From a checkpoint of a small mixture-of-experts model trained on Wikipedia.
Size: 10 layers, width 128, vocabulary 8192.
Experts: 48 experts in each of 10 layers, 2 picks a token.
Training: a variant of Adam for the experts, 558M tokens.
Below are experts of layer 7 (counted from 0) of a mixture-of-experts language model. Rows are named router (the router's row for the expert), down (a neuron's output weights, with its number) and show model dimensions 0-127. Each number is 128 + 24 x the weight over its row's rms, rounded and kept within 0 to 255. Numbers have three digits each.
After each expert's rows: a language model's description of what the expert responds to. This comes from a sample of Wikipedia text that the model never trained on.

# expert 5
router:116154105127148109146086161130099101151094114127117119121082143153098135127157140124130131093142132127131099127115113116130123150133155148150171180136121119117152114150134095095145105128177120131127168096160096099100124135144108163182159124187121125104104146117134135148096116118085144123147146097083096143110140096132156160105118196087130158121129138139148100146168126124142171138151
down5:155120125092096141132135168105168105124132125139149155104092115141134144120151106116155145113108086101165156135138117081121158111102141112142119137118132178125143181102141120098120142087127075134114125120145164114117142153106096118134129155083127081115119106144108082138149143141104146137077097121149141084104161165132155132083124149148145132141142111103110179090088157109151128114122
Inner or final word pieces inside longer words and surnames, often before punctuation, such as extracurr-ic-ular, ecclesi-as-tical, produc-ed.

# expert 8
router:109145130082127109168113152109100106146117116164144132161133086144109135100168121146141149133121139178116129098122113107124087129134132087135113166153163126131120080160123068098153127099129118115141150096164092119119144095114130153163156154149127152116129119126119157161115110121117157169153164133112133136150168142125120137127151183111133141118129118097181116182155171126107166133151
down1:058131134113103159156161096121119113100133124113144128077124122138127146131102113105133176096123120122131130120134125132131120125125111164081134063156106143134153086146127117099145106150164171129127130162149136140151164148147140118119113134143112126097154097144128129137115134075145138116110116135115099165165151112158065127125191122116099085170107110139139136153119122136131141186101
Head nouns closing a proper name or phrase, such as University, Commission, album, film, region, election, often before punctuation.

# expert 22
router:116156138098139162124104126097122117138095123151135112158112118144125137121162134164171140116119136159128108094152118101144154159109145078153131172136147113142140103159116105109142112120119078096134138107149097126132142106157101129139120181156118183128119096119076164140116144125104162165169147107133141128163138090126144155129175157110170178118115163112136124153160138091105159148142
down1:136111136144145109112119119126112128152131174107143124164126098116146147195122109087170158126112136124092149112140126103151094140120118182128128121102104114160148122144106134134128125122147156149085152116070118153108092090156145110139139118120073118112124144134122161148124121155149113130150128142166114149152203091116171139128151161104127094177114170122155137123106161156134124133159
Word-start pieces and adjectives, often in infobox fields or election tables, such as Par-ent, En-rollment, dis, international, bronze, Personal.

# expert 47
router:087157147085140114147158148091118118174099091168109125126105109142102159118137152141170165128132128167150126103095124099098134137102151114130151168136136174130130127135113065096151097116152082111131142112151118128080126132142128139144159148155154152121108163115119145138121115098107148153159154104110098153143146102107149160110146154121165159135122162098158123151143138093092159143149
down4:141161129170144161120125107101156153147134123143106142126160149084084143141087140100130135148122146117145092122101084095169164154169131142158115081133132103120089142102133146126133163156112115138146095132104129117149101098114135107067094079107114093145132107108154104120164127101143146122138151127093129151159147122149112150129117124156155186175106117120136157120163134128112124164140
Main verb right after a subject, mostly forms of be and as, became or called, such as was, is, were, as.

# expert 7
router:120152142104134151139138141095109098149087107151147126149117129154120137107139176149164163083135164153153110129112116110114124165132164122145147168140123148145100107143106108111154095109164097109141114082149101104110156128135143155149139165140136163119115138104113168135110127095117150146146143113104087137174153127113169123099120134109144179158082157109158116137185162100105160124144
down4:154125191131155123069152159091134151124120104101141127141113128130107100102106138112169162132138132065117141121121095156081117147160163117087154057087147125083146150122147134085142111132101113091138136158134119148149140144124164102103092106095169132138115169098141105130105131134138149110130142125160136137114140109139105134131176107131114142158114109110122148133132105147102109143114
Words inside the verb group after a subject or copula: not, modals, been, infinitive to, adverbs like initially, originally.

# expert 3
router:090165135101133132169122150103085095125098112127149147191130090133120147102143148153163147082110166134131101110127116121146129153158140115154156151154102153133123114174113117091138135124128109122154145104142107101104131073160118175132158141149099148110095114117103164145091102103108148149151154107111116154129139108103138150106157137110144136139099157117146111142178151116125183149158
down3:128134146154127119151159111138135086085165139131089152133097098141122148102133119129130120150146157141166116134171145098158130120119076185176151139116113116144132159159125113134107107107071171173143093114123134100109132123146165129148143105145156132138135149145106140108113133091166173130161137111092149092082166112125142095107120135188126126148135111126109119114135144131132081156119
Determiners and possessives opening a noun phrase, mostly the after prepositions or at sentence start, such as the, their, his, its.

# expert 18
router:097153155107168146135126121113117137163114108136145147163116128171119134085133141138120151113097146153131132115127086102172139150142161126160133183166147151147088068164115095102155136131151094106151152117185136097124146107138130145154153119134119131087114102113078153160115108109106163136156129106156118146177156109137136128118167165149140167117111151092139118139146156110128142128130
down2:124092107088137139155136092154137133120156115100112077108086100127114121136107131096098082099117082115135148087144133153116069115117160099113124171182134112167129122118186121096165143158122080126118162111133114112144139131130129119134120096134127103093144144181113160143165124143112138102085157149105135128140093149114138126160150124113116147117129111136150152155140145083152116123134
Opening capital letter or first piece of proper names, mostly places, after the, of or in, such as P-rachinburi, W-rexham, Pakist, Massachuset.

# expert 45
router:128162120110111136159100173137080097127102103139129115127127089135110143135156121158146135085104124148161094115126131118133124123137118139178165175124148151125124099160116104098142105099166115078148159119148120099094093139168135144178128147130112156116095129114144130153104069133115130133153147116100103157119131146097130140154146199085161148147111108121165118156145154124127128150136
down3:133099143106155120103144150096146113133095150134118094105096176139165082117113176109099136153176166101097123153122159093138121191136121142155134162117135120089079139110201117100163100147119135126124108125168137131135139109152127148161124118092154167121122130121161128118120142103139117132102175119138165117135147097120107173135106098144077129143122110135108132120123120115119148119119
Middle pieces of non-English or technical words, especially Slavic, German and taxonomic names, such as Atmos-ph-eric, Zer-v-as, Puccinia peristro-ph-es.

# expert 10
router:106138145095140118163117126135112132139108085147139122167106130149077142126147124148171170113141161123154101134123108100141102139132162077136113162134110145160112114137120126081157122086138112113145137120144101089106124128154139165136163147138110161136096133068108155155095120125127121170178122089105095138127152128090162141122160181098145151112116149128110120136149168119109172120154
down3:122139097130167109134127120097103137152088154099105094119073127111124136096088159162120098133133119116087107129112179117128100161124127113148126098133101088127097124168146156146107129150166165128112103160128115117158126155145177127086110133135167126120124145149106119149122152114091153119103091120113100140134129144089072109129137112076122117111074165141097096149123112115150148110131
Line breaks, mostly after headings, table rows and list items, before a dash, pipe or heading; also a few mid-word pieces like am.

# expert 9
router:069155161090125124125131120095086132152113093155159142126121109159118128107142119124120138099130165128128130124140101110158129140126130118153136162147151162140092088166129069138151137111160117124129145120175129105092132106136132145178141128137128146115108089108119132141098123125088166166148144105132104134198163105124116116115153201100130155142100158098148121154149150105097127135135
down0:145111105118158154096157114123119119133113127133171110153123115106130114162132152120150085130126138115117136147135137114126122112159137115117090132120119169158122149104111164125137111146097086118090123134106090150099132114115098155158126159182170151142132154112187141143137121127143130135102113131122141111123120126108142152068083130180179122149137149126103192105148129125119201171156
First piece of a person's given name, often in tables, lists or after colons, such as Wol(fgang), Ros(alío), Al(in), Ph(il).

# expert 34
router:129160136111146148173098132103086114120106090132153139112104140178107135093163142152143150093124194117162122090136117101137126136128138139152167152152099166120087088131145137113144107119147108112141161087129102091106146131158110141150142136137117137104119137133107155123117101133139122133174110105110137122161128138102164131129146155124149189152101151074155110142141146078123165159141
down5:138143170151136122179122162152151129149145138152093088130139132148107134121110099118101126122135137157185114098126145108145169101109149093103170023128126137119130132145114096127092162098108108115109117120149143103111116106135105127149107158123153098149112119151134084115131122125126149126088163112119140127148097119126145127124116131131135105195110129136091078148106166121137138138102
Punctuation or short pieces after an initial capital or digit, in names, abbreviations and ordinals, such as L-ed, No-., O-’, 15-th.

# expert 2
router:108151147089175144141083136096098130136124091160148127116105112167100137093144117130147163114122176174112142095145104107140103151132143117124143154150122166128105100160118114112159101102136092118130135070178108090093153134133154136142153142155096136133110122102099155136100110122120139138170148099123124104150139116107158142106144161086138169129086149087133117147159155128120166126132
down5:116118146100136136136134134125109098163099115099151090102130096113108085108146156103151143166139149141078127120139141126143130115132128098107129080132149115113117139173101142124130136137132149110160102165171165076162169120119137105101134134116051171099163125123155123140087102150139133106089115157122150165138093127119112133129127129123121120057128107175114128115127136138114108168107
First words of proper names and titles, often in tables or after pipes and quotes, such as The, National, Los, Good.

# expert 39
router:087152143113151152157101129083139118160102106162126165112103107148111151110162163146169153105143159155126104127103083111151127155119123113159134154113144169134137111110109147115149098104160104123174127104156112127111146130165131141166138156124092163102111174106104148140106089115110144138136130111095094182142153110119163137102157169102122136129108137089142131147156144104113160132165
down4:122093102156137150126118143184173136137129116211114147093144147118104153121146147173112100115120115132115151113137107143082137161160108090140140134104122123103145083135135145131133124073152086134150166084151178085123109130128132105136155128130121089104128096128152106164161113127127101122124140146089122108166125144167155105092149135144129129098161099114134148106145120132105137128118
Conjunctions, relative pronouns and subject pronouns starting a new clause, such as and, who, but, he, She, which.

# expert 0
router:103142141071157140145129143098105125128100090141166145150138124173107141087151144137168128111105135161140131092116133112132125132148126112152122167126124162150126081145097110129150100087160109100150116099134123136110158114151094154136149156145135177107116112126084147121124085096152136162157154119087138135157125121111146146113138180108163164122114177112141120145151161130119139183158
down2:119149128136137089117117081127099124128123104095123114051101131130134110119098114119164123133133132119151156111144128132130122142119171141095138000119148160106150137143102140168143113114118122121121122127155109147124121175138149104123143126132148126164141090134142126133150146115134103130135107112100133143138106126160138099134157125150126158147140149100119113127145087117140116129123
First pieces of words split after a space or quote, such as qu, b, w, plus empty table cells and opening quotes or brackets.

# expert 33
router:117162113118137120179122142128113134141100094118121134127099105143114141101171124150112134123113176135144116087100131125119123144137133114150140154146120141107110082166089092106129116093168094083147164116146079113100118099153131138155140139148105148123130127103119145153118092119117143130172146115084124111121134109101133168110149164106157181133123161079146111154194146126106157154165
down11:113122152142093138144108127102159072090091097114142174124151151160124110156092144081138146117098135141122139146128142134138098097138139119138132157149148111122099155105134083132159143123133137153129111110109135150076171111120146130156158116121154144133073139111140155125122136099096148095118068111116089136149090081129147159131123181130126134163147131120089125124109134151088115176114
Dash bullets starting infobox or list lines, such as "- Born:", "- In office", plus other punctuation at line starts in lists and tables.

# expert 4
router:118139158103128138142151146099102118149097113157167132141091103143074134127149141143159146097121141152152126109119117117167131118112132102147156142165140145148097092139124132095144121129176132103130153108156113102121131150150129135142140124138083138087099133118128116133106096115129157179154162101084131154127141129118158133116161190091181154129094137086162098167168128136106156142169
down2:129098156136125123086113106139137178131145112126118153154083089160104157093118139163189102123105115132110068161165090118133118159145151118115121160128120121125123120118113113136144119157119158143092130140148132129131134119157121099091088146095104130117099162096103106173128121148163160103115063133130101139103130113142103145132121161144142114159114124127150138104092069112090147115136
Commas and periods ending a noun or clause in running prose, usually before and, which, but, such as forests, and.

# expert 13
router:110127133091177116146142124086136109142084108170159152158100115131116163101131167147146137122149139145125121115082119100147100161145133099145117195129153134139113111128099116107155130136123120101126125103150116144104168094125126171145175153165106163085122133110098156161101127101152149167138172113113137146159151109131131142097154155129141157138112157137157121169125150118097172143139
down1:096113127161139107101130111082146144187119153113160152101134109126116116116098140110152167151123131153178127096157096107131073139091127109163152136140098148159132141137116129095090134123113153151136112091111101092136124140154122102126141111141113115158140128142177098112112092116110146108137134107163109124131167148135119143157174129143128200157149110140102152133141089110085151149142
Initial letter or first piece of a lowercase word after an article or preposition, and the pronoun "it" ending a clause, such as s(anctions), t(ongue).

# expert 46
router:117155127120163141173107107127115121143125087157108122158094110128079127132179128119151156107127175130138086102101112100157092141139141125142153178113125126117101100138120093086149096092139124109133157117144105107104142125137124141156170150148139113097092123135096128112111124127128139158181137122105101152112138131120134134095148179085143169117128139143116127152159149120121199150172
down8:147117144186129089137126121128045140103119109140082150147137156121132154135099156147118089099118166170080140143110131127107114142144161126120138154136147084162097085089111087122093137145146116117138103155095118131155107151141174129112120151188102110150105140155149146151149120150146144142149168167145092124138105151162111104125118140126149123120127143141111139100145143145121126149148
Final year digits in ranges and scores, closing parentheses, and inner word pieces, such as 198-9, F-igh-ting, gar-ris-on, States.

# expert 14
router:121152144103150123138112137118106113129076104186171156129090120135127146108159136117136127104122131157151112106132113079122110143093137084146150153156101125152115123139114090089138092134125123123135177102166086127105129156158102141159154174158095129134082155099112139150136102100120134144148136114085112157129131106100146165118158151116158165140138146113172121159170138105132164125143
down3:131158128093128136131171126157149123133153113137151105122091091119098078127154137168160143095132153133122140128052125125110098087120166129141130160146114154126136115126150117153119170090153103151149108141123141130134140129091156144134126151117125106131126149134129165102171111057121132124161091112099125142128115162146152098118147127153142132058144145129096149095155117142091095098131
Final suffix pieces of words in running prose, followed by of, and, in or to, such as -ations, -ments, -es, -ing.

# expert 44
router:104164110100185129163097123126110096157097116144141166151104132135107126101156145127151133116111167129155121119130107112148135121090138120170137164119137121165100131141103101104159097124125113111115143100150106120119141108134104143127172147158120164095088109117072143161095100124121128161171143092100128144139129127127160102111150147094171169121095157100162128135143169112129168165126
down6:100102110131133151085093108108173138120165133128109108124135128157076083109139098140126146097150111117137164098093152142105141130118127103162169150104101115147116149141152114134126147094117154128117119124139115134122184116087132124138169161128114142118113205115104148134085140127165163147142117105106139122094133134148101159115162136135146140178142115120130156133129090085132162129075
Counting words and quantifiers before a noun, such as two, three, several, many, first, and final year digits before an event name.